From a checkpoint of a small mixture-of-experts model trained on Wikipedia: vocabulary 8192, a variant of Adam for the experts.
Below are experts of layer 3 (counted from 0) of a mixture-of-experts language model. Rows are named router (the router's row for the expert) and show model dimensions 192-383. Each number is 50 + 15 x the weight over its row's rms, rounded and kept within 0 to 99.
After each expert's rows: a language model's description of what the expert responds to. This comes from a sample of Wikipedia text that the model never trained on.

# expert 11
router:28 38 13 52 75 49 59 35 40 45 71 43 44 67 59 13 62 49 45 54 52 43 54 61 57 77 59 59 30 35 62 42 25 65 51 58 53 54 65 71 66 27 38 40 41 50 68 50 20 86 61 38 37 57 86 41 60 41 41 22 67 23 36 49 49 54 69 29 63 59 51 46 30 45 40 35 53 76 54 27 55 43 60 53 53 58 60 30 66 64 91 32 50 53 51 61 61 33 40 37 49 48 57 48 55 58 38 33 36 16 30 52 51 24 69 68 52 61 58 54 12 45 48 61 47 46 54 58 37 49 41 67 54 44 77 41 58 62 10 55 47 58 40 34 30 57 77 43 23 40 62 81 42 28 50 30 50 61 67 55 36 44 58 58 33 48 24 51 49 42 34 50 44 61 48 66 79 65 61 66 26 61 32 54 47 36 53 69 31 39 30 43
Description: Periods ending sentences, closing quotes, and clause-linking words like while, after, further, mostly in prose reviews and biographies.

# expert 16
router:73 52 50 68 41 53 35 35 43 45 63 59 58 35 47 43 40 31 60 53 57 73 35 28 45 61 34 36 38 52 25 28 51 58 53 72 37 70 33 82 36 50 72 72 70 54 52 79 50 77 61 42 39 44 74 61 66 46 46 52 30 68 49 32 44 66 51 31 54 33 49 48 67 32 57 48 54 70 54 54 44 50 58 44 41 53 21 76 77 37 49 43 59 25 73 42 45 53 65 35 57 62 62 34 60 50 22 36 35 95 45 55 31 65 27 32 43 41 48 47 68 89 52 43 78 39 50 50 61 44 57 43 68 40 60 58 80 42 52 82 61 43 66 72 41 84 43 55 56 60 41 40 45 50 57 36 16 42 55 70 22 40 54 54 41 71 69 31 44 41 68 76 38 71 58 71 52 15 40 59 68 88 61 28 61 44 50 57 55 60 34 52
Description: Family and relation nouns such as son, father, wife, brother, plus the of and commas that follow them in biographies.

# expert 53
router:49 48 71 46 63 41 55 41 71 71 36 60 35 29 70 77 49 70 13 45 70 35 48 50 62 35 70 44 41 28 36 55 57 40 23 38 51 58 88 55 61 59 45 29 70 41 33 32 55 22 48 69 07 68 45 54 51 59 38 46 50 28 45 50 60 43 65 43 32 43 56 42 29 73 58 22 57 49 53 38 70 36 41 68 71 64 72 34 56 62 69 74 60 62 50 39 62 46 57 37 35 39 73 29 63 38 48 52 38 54 49 38 78 59 58 52 36 53 41 46 54 65 74 68 43 37 42 50 71 45 53 73 63 51 43 77 30 52 35 40 36 50 40 43 35 60 45 60 44 46 69 58 50 39 27 71 65 36 81 58 58 41 45 62 57 00 23 46 72 58 32 61 72 64 43 51 47 65 48 54 81 53 38 54 67 39 12 34 36 39 63 73
Description: Century pieces 20 and 19 in dates, table numbers, and heading or infobox words like Career, Scientific, Principal photography.

# expert 28
router:39 30 57 43 49 55 51 83 69 46 39 55 26 27 31 39 52 85 36 82 58 50 29 41 73 64 54 46 76 70 32 46 45 54 66 56 52 48 65 55 35 51 66 51 35 47 50 55 25 43 24 61 52 67 62 47 64 80 37 63 52 33 62 62 39 33 65 55 66 70 68 47 25 55 72 51 55 22 46 32 40 32 61 71 38 45 43 65 70 52 53 64 22 23 29 50 58 51 38 69 58 29 50 52 38 44 69 48 48 34 29 75 31 62 77 74 43 65 27 53 42 40 51 53 51 68 26 37 61 60 56 48 35 46 48 36 34 55 66 56 56 52 31 40 57 58 55 43 29 45 39 40 66 21 43 35 68 34 76 57 29 56 39 39 51 44 43 60 50 42 45 32 64 40 49 60 49 26 57 33 40 56 55 50 68 30 40 66 37 55 62 43
Description: Abstract nouns after the or a that head an of-phrase, e.g. number, record, share, term, values, rankings, lead.

# expert 31
router:56 78 52 51 72 45 37 30 69 42 57 50 63 59 74 39 54 54 39 23 47 43 43 51 46 75 62 37 55 02 42 53 59 37 71 64 32 45 71 51 36 40 33 37 14 40 57 68 60 46 62 40 49 53 28 65 50 51 58 41 63 50 19 61 35 07 46 18 27 15 77 44 39 45 28 61 43 43 36 45 73 53 38 54 44 61 39 59 50 47 36 59 47 48 69 28 53 39 50 67 51 34 55 35 56 72 33 59 36 75 47 52 55 16 72 40 54 66 57 36 80 71 43 41 61 56 43 56 59 40 39 58 46 66 49 70 82 54 35 54 38 44 29 47 43 50 49 45 35 48 64 36 15 31 65 39 67 73 64 77 67 38 39 63 62 39 08 44 26 73 68 44 48 63 51 45 35 62 51 51 32 44 47 49 38 32 38 30 42 41 68 49
Description: Prepositions and nouns in descriptions of films, albums, games and releases, such as by after a title, in, features, version, episode.

# expert 15
router:21 51 62 70 73 72 34 55 36 55 76 32 66 64 17 54 49 60 55 45 61 53 58 49 17 41 31 33 81 55 65 30 60 71 48 43 59 81 81 60 49 57 71 29 38 36 65 49 46 48 39 57 65 41 41 78 37 57 43 49 55 34 54 48 41 67 51 30 53 46 44 58 42 62 41 51 66 54 56 48 47 34 71 17 37 56 74 49 51 65 32 58 65 54 57 59 37 65 67 42 35 35 14 59 13 66 79 51 35 51 61 52 36 65 21 66 61 48 51 46 25 48 52 64 69 57 46 40 61 48 49 61 83 58 39 55 52 30 33 21 60 62 21 32 65 31 51 37 48 48 28 46 60 46 58 75 40 50 58 72 25 66 25 21 56 73 43 34 43 63 47 48 30 48 46 34 35 34 44 66 72 43 34 66 66 56 42 55 29 24 69 36
Description: Final pieces of nouns and verbs, often plural or nominal endings like s, ies, ts, ness, ations, usually before a comma or "of".

# expert 10
router:72 68 23 52 80 70 55 53 65 63 55 32 77 31 68 33 55 43 49 51 46 67 62 29 24 76 58 65 81 59 71 51 43 35 33 44 49 83 67 62 47 53 53 80 53 64 44 41 54 50 34 62 56 31 54 54 40 39 47 40 24 66 40 42 29 59 26 80 74 61 67 55 47 77 41 46 66 62 64 37 60 48 68 64 35 39 65 58 53 53 38 66 47 60 38 57 50 73 48 30 57 53 48 57 30 54 47 50 20 52 54 63 58 60 22 68 24 54 31 41 31 36 44 42 47 52 56 59 50 49 32 34 60 50 31 41 45 21 65 48 55 65 24 37 28 66 60 46 70 37 57 43 47 67 39 44 59 67 24 30 45 60 51 30 54 65 53 41 32 65 55 79 31 64 59 64 54 51 49 53 31 25 55 65 26 75 25 19 44 29 50 65
Description: Word-final vowels and accented letters in Spanish, Portuguese, Vietnamese and Japanese names or titles, e.g. final a in Raqqa, án, é, ñ, ía.

# expert 25
router:62 50 50 32 35 38 47 55 34 28 38 26 48 35 45 35 45 39 44 84 71 71 36 36 23 49 53 20 52 46 65 71 23 45 61 46 35 62 54 43 51 70 65 21 69 33 53 65 48 54 56 47 30 25 62 49 31 41 16 74 84 54 55 48 43 45 45 50 83 34 37 45 12 40 52 52 50 60 54 58 22 50 79 52 80 42 41 44 30 27 36 52 35 31 59 38 35 43 33 48 79 35 65 68 70 28 48 45 60 43 39 64 35 76 50 83 42 62 30 47 15 64 53 45 45 62 63 51 29 90 64 25 66 58 72 42 43 52 54 50 39 42 42 43 39 74 31 63 43 58 27 49 50 47 37 72 08 69 43 41 54 56 43 42 60 44 49 44 56 21 44 54 40 47 46 80 46 54 36 60 40 66 26 44 51 55 52 75 64 37 60 72
Description: Word pieces right after a period or heading, sentence-opening words and abbreviation parts, such as S-ec-urity, U.S, Other, These, There.

# expert 57
router:07 41 59 49 66 47 68 47 65 30 63 32 43 48 47 22 57 58 66 55 60 47 47 39 73 42 58 49 57 70 39 33 33 63 42 65 59 70 49 46 37 64 55 47 63 41 45 42 54 66 29 21 41 50 42 50 30 38 39 56 33 52 56 43 33 41 69 36 82 70 47 39 58 53 39 45 66 48 47 47 39 36 51 40 39 57 50 32 70 68 45 26 60 41 41 71 59 49 37 65 51 66 27 63 66 39 72 77 73 58 38 54 48 67 76 33 57 57 67 44 56 83 44 39 45 21 45 40 49 35 57 71 52 75 64 52 31 32 52 36 78 58 81 42 60 77 34 43 28 78 38 22 66 55 49 67 32 57 66 63 34 70 67 72 51 73 42 62 27 67 81 39 44 37 58 54 50 66 35 68 57 40 37 32 44 36 76 50 52 45 43 33
Description: Middle or ending pieces of lowercase words after their first piece, such as subst-ance, b-en-ch, Success-or, Sched-ule.

# expert 3
router:47 82 54 28 75 52 33 47 53 61 43 34 64 60 36 34 66 42 43 52 57 39 39 30 36 63 44 46 47 26 52 47 56 34 51 40 38 39 62 44 64 43 35 58 72 33 64 34 47 65 60 59 48 56 54 53 23 41 40 26 52 15 30 74 60 61 60 26 61 72 42 75 32 41 31 42 50 39 43 48 56 44 32 67 38 49 52 62 45 59 67 67 59 70 46 59 42 68 54 45 60 58 58 55 31 71 29 62 50 67 51 76 34 41 12 39 45 63 29 55 69 24 67 31 17 15 56 63 24 61 38 53 67 59 59 79 71 65 46 71 47 22 47 49 38 28 49 72 11 33 57 63 32 32 46 47 56 62 61 58 65 26 34 49 43 22 45 53 77 29 80 34 35 76 86 71 65 75 45 60 19 39 41 45 56 63 42 53 42 66 58 38
Description: Commas, semicolons, periods and table pipes ending a name or phrase, often before appositives or relative clauses, as in "Gallup, has said".

# expert 50
router:53 75 64 56 49 61 52 14 35 36 67 62 69 56 38 76 52 62 58 50 50 65 35 35 44 31 48 56 55 42 62 40 70 66 31 42 51 74 39 59 61 37 26 68 52 38 67 23 54 45 53 58 79 49 51 49 61 29 66 42 49 44 15 54 51 51 55 53 43 64 77 76 37 26 52 41 29 62 18 58 41 29 55 76 32 75 28 66 32 64 31 38 75 49 43 58 30 43 73 48 33 41 23 48 58 85 56 52 65 41 65 55 45 62 39 62 61 53 34 55 71 53 44 74 73 32 31 54 64 12 67 65 43 61 41 58 43 48 41 58 36 36 45 30 46 37 48 77 27 50 52 56 29 43 70 42 66 56 39 59 56 28 68 50 26 39 57 48 74 63 47 51 46 63 38 45 41 22 46 64 31 47 52 63 67 71 61 45 46 52 54 58
Description: Endings of proper names: -shire, -burg, -ville, and head words like District, State, Army, Airport, University, League.

# expert 39
router:50 53 57 39 57 45 68 62 71 53 74 62 57 40 48 51 66 47 59 79 16 56 74 60 91 64 71 34 44 54 44 41 60 61 60 44 47 20 54 52 48 50 50 57 29 34 31 23 45 28 46 53 48 23 68 42 67 38 82 68 32 32 37 83 53 77 56 52 29 60 62 38 36 44 66 56 51 43 40 51 47 34 41 61 68 39 63 38 59 66 37 55 44 71 58 54 21 44 22 52 65 33 81 41 47 63 49 46 56 71 66 42 59 64 43 51 72 58 66 39 31 31 52 73 39 70 38 33 16 57 62 60 47 40 32 39 17 63 68 37 47 46 46 55 38 66 65 34 52 57 35 74 69 66 43 66 38 33 62 24 38 58 19 47 32 58 48 24 57 32 39 25 69 30 70 49 80 43 44 62 32 38 49 54 68 43 42 74 33 53 90 50
Description: Lowercase opening pieces of common words after articles or prepositions, such as dial(ect), cal(ipers), min(imum), philos(ophical), et(ymology).

# expert 27
router:40 50 49 37 61 69 26 46 23 48 59 26 44 67 41 68 55 80 67 59 43 41 65 45 90 41 50 38 64 68 41 53 46 53 57 56 62 65 45 40 49 58 32 25 51 42 36 36 70 32 45 25 67 42 51 31 36 35 48 64 56 55 59 29 63 65 34 44 58 84 50 55 80 59 56 51 38 20 70 50 32 44 35 49 53 61 69 59 58 48 69 64 56 54 83 66 52 83 36 56 61 54 36 63 52 68 59 66 73 36 23 46 28 69 68 77 18 63 52 42 61 61 60 53 32 48 47 55 62 56 61 45 39 63 57 61 61 40 42 52 43 70 65 62 64 60 33 24 35 55 44 37 49 50 29 66 62 52 57 67 45 40 71 54 37 75 62 24 66 44 29 29 46 16 44 59 46 36 33 61 72 67 61 27 35 44 44 44 37 28 19 52
Description: Short middle syllables after a capital initial in proper names and words, such as Hels-ink-i, ch-ick-en, H-ess-e, Dund-ee.

# expert 9
router:70 37 32 42 33 56 32 47 58 36 49 64 56 43 61 45 60 41 46 48 32 40 46 63 44 32 39 85 66 33 42 70 47 57 68 47 50 40 54 43 72 76 35 75 45 68 69 41 33 69 25 64 31 60 43 48 43 61 70 51 29 58 59 59 51 58 48 46 56 62 46 37 50 57 64 76 51 60 47 68 48 37 48 39 59 24 56 48 49 81 57 59 41 59 49 23 34 69 60 63 59 59 65 30 58 42 26 73 56 61 38 38 62 58 69 63 73 49 53 34 60 36 49 45 66 50 76 22 43 62 49 38 25 36 33 48 69 48 80 56 46 43 53 55 42 57 44 47 68 46 70 48 65 21 57 29 67 63 54 61 44 34 39 50 74 45 42 67 27 52 58 68 76 72 35 60 27 40 46 17 92 66 43 55 27 66 33 56 41 75 38 56
Description: First pieces of surnames (Lind, Sch, Bro) and verbs or prepositions after a subject in biographies: became, began, moved, to.

# expert 63
router:57 29 44 43 63 71 11 39 43 26 67 62 69 72 50 45 75 53 82 40 65 50 56 54 56 32 82 53 80 61 44 34 53 18 50 14 66 54 65 46 40 29 30 68 65 32 65 63 69 59 50 44 50 49 56 25 59 53 41 45 68 37 80 44 70 43 48 41 42 40 35 54 29 49 68 50 44 70 53 42 34 24 45 46 68 64 20 57 40 31 49 41 38 37 47 74 65 41 53 62 55 51 35 70 71 74 48 46 36 28 40 40 37 59 46 50 39 52 46 48 21 50 62 44 50 61 71 63 49 30 53 66 53 36 41 50 51 34 48 69 69 61 68 29 82 47 12 49 39 70 39 42 66 77 79 36 53 36 47 79 61 49 35 38 41 68 54 55 65 62 23 55 65 36 46 36 50 46 72 43 30 68 38 49 56 61 69 34 59 30 52 64
Description: They and their, possessive 's after names or companies, "Who" in titles, and word endings inside table names like Janata Dal.

# expert 32
router:50 67 53 62 31 62 64 42 40 51 75 52 61 60 53 26 81 70 68 61 48 43 46 53 23 60 45 37 34 03 46 37 57 50 39 50 30 58 87 57 69 44 35 37 59 42 52 42 44 14 58 68 69 55 54 70 45 55 35 26 34 46 31 40 21 39 64 43 32 74 60 87 39 43 52 50 39 56 22 45 27 43 46 58 40 74 41 62 66 72 62 49 53 83 55 38 48 39 76 71 73 31 69 71 36 79 77 22 35 36 62 47 54 52 57 75 64 38 54 38 83 41 42 44 77 60 56 42 58 40 33 54 49 37 20 63 54 56 23 35 36 37 50 56 57 51 61 58 41 46 46 54 53 48 44 52 74 46 31 79 50 63 47 39 33 52 34 52 73 71 67 67 58 75 39 45 31 72 52 29 48 81 67 63 76 36 68 60 30 41 27 44
Description: Head nouns closing proper names and German adjective endings, such as Festival, War, genus, century, and -che or -ches in German titles.

# expert 23
router:24 61 36 60 49 54 44 69 44 53 44 43 61 37 50 73 64 40 56 47 40 52 52 20 26 48 56 39 48 71 80 47 38 24 33 48 62 86 53 62 31 54 53 64 42 43 53 61 42 46 46 37 79 31 27 46 58 44 31 62 45 88 41 31 63 63 25 73 52 66 44 54 43 69 70 48 58 57 40 48 44 55 50 42 38 53 76 55 23 48 46 60 43 60 27 45 64 56 44 32 64 69 45 63 35 47 33 80 19 22 62 57 67 63 48 65 45 58 30 30 52 54 55 38 46 80 45 63 59 56 63 33 55 32 56 51 58 36 53 61 45 41 43 47 82 40 39 12 45 83 55 40 35 59 35 65 36 61 54 55 47 50 66 38 50 68 86 73 31 59 59 59 42 36 59 39 50 36 52 67 72 54 46 67 52 69 36 66 22 28 88 35
Description: Word-final pieces of surnames and foreign words, such as es, z, les, ains, as in Reyes, Hainsworth, Ponce.

# expert 54
router:40 32 74 36 27 65 46 34 16 42 52 27 66 44 52 58 59 41 62 47 36 36 44 52 80 48 51 35 51 46 51 33 66 62 64 49 76 44 44 49 33 35 53 54 43 57 57 72 41 39 74 38 21 50 55 49 46 20 46 74 74 63 50 53 37 50 43 83 64 52 48 62 58 50 62 25 43 57 53 64 39 50 51 83 72 43 47 43 29 31 44 32 33 75 52 41 69 49 32 26 50 60 27 80 27 34 68 57 50 19 52 55 62 45 50 63 43 40 39 79 67 32 61 66 62 41 23 56 61 48 40 64 36 69 79 56 47 57 40 57 25 58 39 48 26 27 85 54 54 45 36 27 37 58 49 42 35 36 51 38 65 65 51 17 52 39 42 75 52 42 33 73 64 61 55 63 39 70 75 53 51 47 65 44 44 38 62 27 57 44 22 62
Description: Single capital letters and initial uppercase pieces in acronyms, initials and capitalized names, such as MBA, TBA, B.N., McDonnell, PAVN.

# expert 29
router:59 21 38 66 46 52 54 51 58 73 56 56 40 75 47 63 45 13 66 56 55 35 43 69 40 40 53 33 62 44 43 51 56 42 47 44 52 68 74 59 58 39 52 24 61 58 77 43 38 41 58 22 41 30 32 66 83 54 59 54 38 47 70 24 26 62 32 40 32 62 67 38 36 64 80 08 47 45 22 65 38 58 56 64 48 56 53 61 73 52 38 53 33 32 28 38 78 44 52 83 32 36 33 57 41 41 59 48 31 51 22 64 48 84 74 47 22 25 43 60 47 58 73 37 61 40 41 80 30 24 44 39 61 62 65 46 38 70 59 44 54 26 57 55 32 70 59 52 38 62 49 34 38 70 57 18 50 56 31 38 50 67 47 67 43 74 20 46 54 58 57 50 64 53 63 33 43 64 62 42 47 50 53 57 52 51 64 60 35 64 45 52
Description: Line-initial dashes, colons and first words in bulleted lists, infobox fields and quote attributions, such as Head of, Type:, See also.

# expert 24
router:25 39 67 77 57 74 32 42 44 46 69 47 73 49 24 51 29 64 72 81 64 73 25 57 53 48 31 64 48 67 83 34 61 35 65 38 35 74 29 60 81 31 74 31 42 72 70 56 29 31 59 53 58 50 41 58 73 30 42 55 29 37 71 36 66 52 60 33 41 51 75 67 58 51 48 40 32 56 41 32 45 31 29 44 38 81 28 61 66 50 61 54 62 56 59 55 40 34 62 45 51 61 57 42 23 70 46 23 31 59 61 54 43 33 78 57 60 26 52 65 37 71 29 42 71 48 24 59 61 32 60 70 79 40 50 61 51 43 41 65 70 39 47 34 74 55 37 46 20 73 53 47 68 35 62 55 31 49 73 57 50 62 70 39 33 66 43 37 59 57 53 31 55 15 79 62 38 40 59 55 66 42 27 64 64 53 40 43 44 41 49 38
Description: Plural and agentive noun endings and common abstract nouns in prose, such as business-men, invest-ors, foss-ils, education, development.

# expert 55
router:51 61 51 61 64 41 45 49 55 37 62 66 31 64 52 50 72 37 59 42 54 50 57 36 66 76 55 56 54 17 34 46 31 36 54 33 43 57 74 43 57 41 47 72 40 37 36 26 54 37 61 47 44 76 49 74 41 58 36 36 70 62 56 43 36 46 42 17 51 37 44 45 63 49 41 71 47 72 32 57 53 54 16 76 76 53 28 55 52 37 75 41 49 62 55 25 69 21 51 50 66 49 58 32 59 53 48 70 15 59 30 23 38 42 75 30 50 52 61 35 68 35 63 48 49 58 42 35 76 63 56 53 44 45 34 64 75 80 57 75 49 76 61 70 36 77 45 62 85 42 31 58 57 70 42 60 66 20 69 63 37 48 55 64 56 31 19 17 31 55 39 30 37 36 62 53 47 55 43 25 60 54 53 41 63 36 67 46 42 65 47 45
Description: Nouns and title words about stories, songs and films, often inside quoted titles, such as story, My-th, film, song, The.

# expert 14
router:45 37 42 44 53 49 73 30 69 73 13 44 63 37 62 47 52 30 43 41 28 30 62 38 60 57 53 28 45 39 39 50 66 33 39 51 37 28 00 59 54 67 52 55 20 65 46 66 42 39 70 40 38 17 45 59 58 82 59 53 62 64 58 61 59 56 30 57 49 20 56 23 40 51 68 38 61 56 59 40 82 44 67 47 73 53 54 27 48 46 53 31 44 64 56 30 42 22 72 65 40 28 60 61 63 43 61 41 50 38 58 35 45 62 65 48 47 46 29 46 52 59 75 76 63 77 70 43 50 48 52 37 57 34 63 52 36 59 72 30 30 52 53 45 44 70 79 45 62 61 27 47 73 21 50 54 57 19 26 44 43 49 32 49 67 47 54 61 53 37 44 28 62 50 61 36 58 65 56 42 22 34 62 54 76 60 73 54 78 65 49 56
Description: Word-initial capital letters and acronym starts after quotes, brackets, headings or list dashes, such as NA(SA), IS, Q-mount, Ind(ian).

# expert 49
router:51 34 42 29 55 28 49 59 49 43 64 63 28 48 48 63 60 63 56 41 29 62 41 51 49 82 69 57 36 47 52 54 57 52 46 41 34 39 49 30 69 46 40 30 27 49 64 44 34 40 17 54 76 63 56 61 74 65 41 35 48 51 54 62 47 23 50 47 61 43 46 52 48 49 45 25 41 39 73 43 77 59 45 51 44 50 63 61 37 56 54 28 56 65 48 35 52 47 49 96 74 39 59 32 67 37 71 50 41 42 16 23 41 64 62 40 27 52 52 50 31 42 16 56 36 41 55 49 07 66 62 39 66 33 73 47 73 33 37 64 63 54 65 38 29 51 57 46 34 43 48 62 59 52 66 43 37 60 60 43 36 59 27 68 47 68 25 45 43 69 60 32 56 36 61 62 76 50 45 45 60 51 30 15 43 35 52 82 47 37 76 24
Description: First lowercase fragment of a common word after an article or verb, such as bo-ats, st-able, sc-iences, cap-ita.

# expert 19
router:27 65 55 34 44 41 54 59 20 46 55 52 61 59 57 83 23 68 45 26 64 43 56 42 52 66 39 46 69 45 44 24 83 69 39 56 53 80 38 30 52 52 54 59 69 58 29 34 42 37 48 61 49 74 63 57 52 41 62 38 49 50 49 82 45 59 34 34 27 41 60 69 66 23 23 47 52 51 53 34 71 45 64 35 30 21 33 54 40 50 42 45 29 47 61 54 29 54 48 32 53 62 17 49 44 33 58 56 64 77 70 49 57 42 60 33 75 61 35 66 58 41 58 68 42 25 40 78 72 17 55 47 45 69 29 36 46 27 37 27 58 64 29 21 55 32 39 62 42 45 81 82 43 38 44 41 35 56 40 32 57 56 58 50 36 42 70 39 74 26 51 61 40 71 52 49 25 25 50 72 43 43 45 64 31 64 39 43 43 26 83 56
Description: Middle or final pieces of proper names and abbreviations inside tables and lists, such as Earnhard-t, US-C, Ind-iana, State, Michigan.

# expert 40
router:60 29 36 46 60 26 28 62 43 68 51 30 39 29 67 31 42 18 71 33 58 40 25 67 56 87 50 46 63 69 41 47 62 35 77 36 54 29 67 35 64 33 40 62 43 49 60 51 49 47 35 84 42 50 49 59 52 71 47 48 37 89 51 47 65 58 49 37 34 68 60 62 52 74 47 57 53 56 62 43 70 45 48 61 44 58 73 53 67 40 39 63 55 50 79 60 37 50 50 71 46 54 55 42 74 51 54 19 37 60 60 28 42 47 45 53 57 55 34 52 62 72 49 56 46 43 42 63 29 47 27 51 35 66 67 19 46 46 74 47 67 29 39 53 30 43 45 56 54 38 74 34 52 63 62 56 16 63 55 50 54 73 55 71 95 72 37 67 68 57 69 72 27 25 28 50 68 42 63 80 55 68 44 79 45 39 12 56 41 59 55 55
Description: Direction, size and location words in geography and measurement text, e.g. south, north, km, long, high, located, near.

# expert 58
router:58 52 74 47 45 62 35 54 66 58 58 57 23 47 74 35 35 25 49 69 35 45 31 44 52 40 72 41 57 67 62 43 53 45 58 44 56 34 54 50 42 55 53 48 42 69 21 47 45 24 60 56 22 74 61 58 44 62 69 44 57 69 57 66 56 47 51 47 73 29 35 57 59 25 40 59 35 53 39 45 64 69 44 60 66 30 63 46 34 59 69 42 61 43 55 46 47 48 73 49 58 67 67 48 41 26 50 45 53 50 68 53 48 28 57 38 62 38 47 26 54 47 56 79 45 32 73 64 34 12 61 41 11 82 47 34 24 45 31 68 34 27 62 64 70 52 75 65 75 77 63 53 33 44 45 82 34 23 39 38 43 55 48 68 36 13 42 71 41 39 45 54 52 56 35 81 40 64 59 44 55 71 35 57 51 43 40 50 59 65 43 56
Description: Pipes, separator rows and digits in wiki tables, plus country and place names such as United, China, Hong, Angeles.

# expert 21
router:58 45 43 36 48 61 43 38 32 29 67 81 61 84 60 92 47 62 59 42 69 50 54 45 69 51 43 55 48 26 43 44 52 58 63 33 32 61 68 47 80 63 29 38 61 48 44 45 43 44 50 57 48 57 39 46 22 44 51 57 27 25 07 84 30 56 46 33 32 29 56 66 77 38 24 57 36 60 34 55 21 35 45 52 21 40 45 65 11 68 62 50 43 55 30 46 55 40 65 68 39 61 56 60 63 44 67 70 48 64 46 52 46 56 31 67 48 44 53 44 36 49 46 89 33 37 46 38 69 17 50 26 39 68 17 39 52 50 61 48 62 51 38 53 57 46 57 54 58 55 52 40 40 81 55 45 53 44 39 33 47 28 84 33 37 46 66 76 71 31 36 41 58 44 44 62 32 35 44 68 38 61 41 38 66 49 42 74 51 58 60 52
Description: Endings and words of places, institutions and nationalities, such as Smithsonian, New South Wales, Australian, National, London, Fenway Park.

# expert 38
router:55 40 37 37 36 46 31 57 84 46 66 26 48 34 62 36 38 61 43 39 58 73 31 62 37 91 82 44 42 84 55 44 60 46 46 63 53 62 62 45 73 39 60 52 47 54 40 62 47 31 63 62 53 72 69 44 54 55 46 58 50 59 50 75 42 59 68 69 42 20 68 68 50 45 32 44 59 49 59 17 67 59 41 32 75 36 53 38 69 22 51 54 43 66 48 46 26 35 37 85 55 90 61 47 45 19 28 32 76 34 67 30 45 44 42 33 30 66 53 44 31 57 39 38 61 46 50 30 37 43 49 72 52 51 40 41 36 30 66 40 50 53 49 46 27 21 32 45 64 37 71 64 49 34 32 55 57 53 39 21 42 55 39 45 65 59 48 27 82 57 61 31 51 64 48 26 61 50 48 59 54 48 66 49 56 28 36 49 74 41 81 38
Description: List dashes starting taxonomy infobox lines like "- Genus:", plus prefixes of abstract words like social, political, dis-, aff-.

# expert 0
router:62 35 56 51 44 32 55 49 48 48 32 39 30 43 61 51 34 25 42 52 53 60 47 47 32 54 72 59 45 49 28 54 45 39 54 59 35 49 37 32 48 61 75 66 32 53 40 48 40 57 34 72 46 58 32 59 42 42 56 58 50 71 48 96 53 26 45 35 27 30 71 26 37 39 33 52 54 47 58 19 64 63 74 39 66 35 64 54 43 24 35 59 40 38 57 47 65 49 33 53 44 51 47 54 71 19 65 26 63 67 52 09 31 76 26 56 25 53 62 25 43 38 68 52 32 65 47 52 75 79 18 42 82 76 34 57 34 35 63 45 54 39 52 30 32 40 50 74 56 66 58 32 34 57 16 64 48 61 43 40 35 41 32 70 75 47 34 34 58 46 60 64 56 40 26 52 39 43 52 61 40 33 38 73 42 70 11 49 45 57 48 69
Description: Function words, punctuation and line breaks inside infoboxes and structured lists, such as MLB debut "for", census dates, species authority years.

# expert 46
router:45 60 42 63 35 38 69 32 36 39 28 47 63 49 63 62 64 48 47 26 55 45 53 71 25 71 50 68 50 31 59 67 72 32 48 35 56 54 42 58 78 35 44 46 44 45 61 56 66 38 40 62 28 24 42 45 48 52 51 15 46 34 25 44 67 43 39 29 61 66 43 60 60 40 55 87 70 53 58 44 38 36 54 77 62 62 35 41 39 86 64 50 30 46 26 57 50 53 74 61 38 35 68 68 53 60 36 53 63 66 38 67 52 42 43 64 69 44 33 66 72 47 43 54 61 47 45 60 29 72 20 51 65 59 48 48 63 67 68 46 65 48 71 59 26 53 51 53 37 29 56 90 56 60 62 48 67 64 48 32 45 38 27 52 60 22 37 39 51 46 46 27 44 73 69 36 56 54 47 39 66 58 33 74 82 46 58 46 65 35 44 60
Description: Periods, closing quotes and parentheses, and paragraph breaks that end a sentence, often before a heading or a new paragraph.

# expert 52
router:58 43 66 52 31 58 40 60 59 49 45 49 45 46 70 40 25 30 60 58 38 56 50 42 52 29 56 50 38 59 36 52 42 47 45 58 15 68 57 47 29 78 45 65 29 58 32 49 49 64 68 47 45 49 48 58 55 71 53 28 35 55 40 36 80 49 55 37 21 15 65 27 37 46 32 27 57 42 38 60 64 74 65 36 14 66 59 73 36 35 52 45 45 39 66 71 35 71 48 34 42 38 62 28 53 67 39 27 28 50 42 64 77 42 29 47 62 48 37 35 48 65 62 63 58 44 28 41 70 31 66 73 57 75 23 57 38 40 27 49 33 53 22 64 56 48 76 49 44 42 31 50 40 63 63 62 57 51 34 69 66 58 24 54 41 55 42 46 41 48 67 73 48 58 47 34 58 33 34 44 38 34 50 49 45 42 32 39 39 66 28 41
Description: Field labels and their colons and line breaks in infobox-style dash lists, e.g. Location, Country, District, Order, Date.

# expert 20
router:53 44 58 59 33 65 49 37 41 50 33 50 42 28 49 36 46 26 52 66 58 49 37 54 70 61 56 54 57 45 26 25 54 77 56 40 58 44 44 47 59 75 43 69 68 70 34 55 73 45 65 65 21 39 56 49 40 50 34 30 61 62 41 27 77 29 23 62 34 45 45 24 53 58 52 54 64 39 48 56 74 73 57 52 68 25 54 19 68 56 53 53 58 62 67 52 64 45 39 65 30 45 56 27 62 36 55 64 61 82 77 45 52 44 63 45 45 40 74 65 53 43 70 46 66 43 51 55 48 66 47 37 58 55 58 76 31 60 39 26 44 27 34 34 22 41 61 63 56 69 50 51 27 41 43 56 45 47 62 35 58 39 36 48 62 45 42 23 72 38 56 73 61 78 33 60 67 63 45 66 57 35 38 59 47 75 37 56 59 41 49 46
Description: Colons after field labels and dates, year pieces 19/20, and table cells, such as "Weight:", "Authority:", "Preceded by", "October 18:".

# expert 43
router:59 55 49 63 72 38 69 71 56 48 64 61 61 45 50 71 54 21 57 67 40 62 24 70 50 53 51 64 35 34 38 35 39 28 67 51 56 69 62 41 63 43 66 64 45 46 19 21 53 56 79 65 31 41 29 53 48 50 32 40 59 61 53 45 71 36 63 36 25 39 57 50 65 28 46 18 48 28 23 49 36 55 33 49 71 70 14 67 56 55 43 54 42 46 55 28 35 37 63 36 57 72 41 41 40 45 28 52 60 66 74 53 46 23 56 35 41 44 64 61 48 75 54 77 55 29 29 18 67 38 47 80 71 38 62 74 41 46 50 47 76 57 69 44 64 37 31 31 69 58 58 46 55 34 40 34 60 39 46 66 67 40 36 42 52 59 33 14 22 65 55 33 68 06 61 57 35 65 72 77 42 27 34 32 75 29 75 45 67 65 51 44
Description: Occupation, nationality and genre nouns in biography openings and lists, such as American singer, politician, album, film, the -ism and -ist suffixes.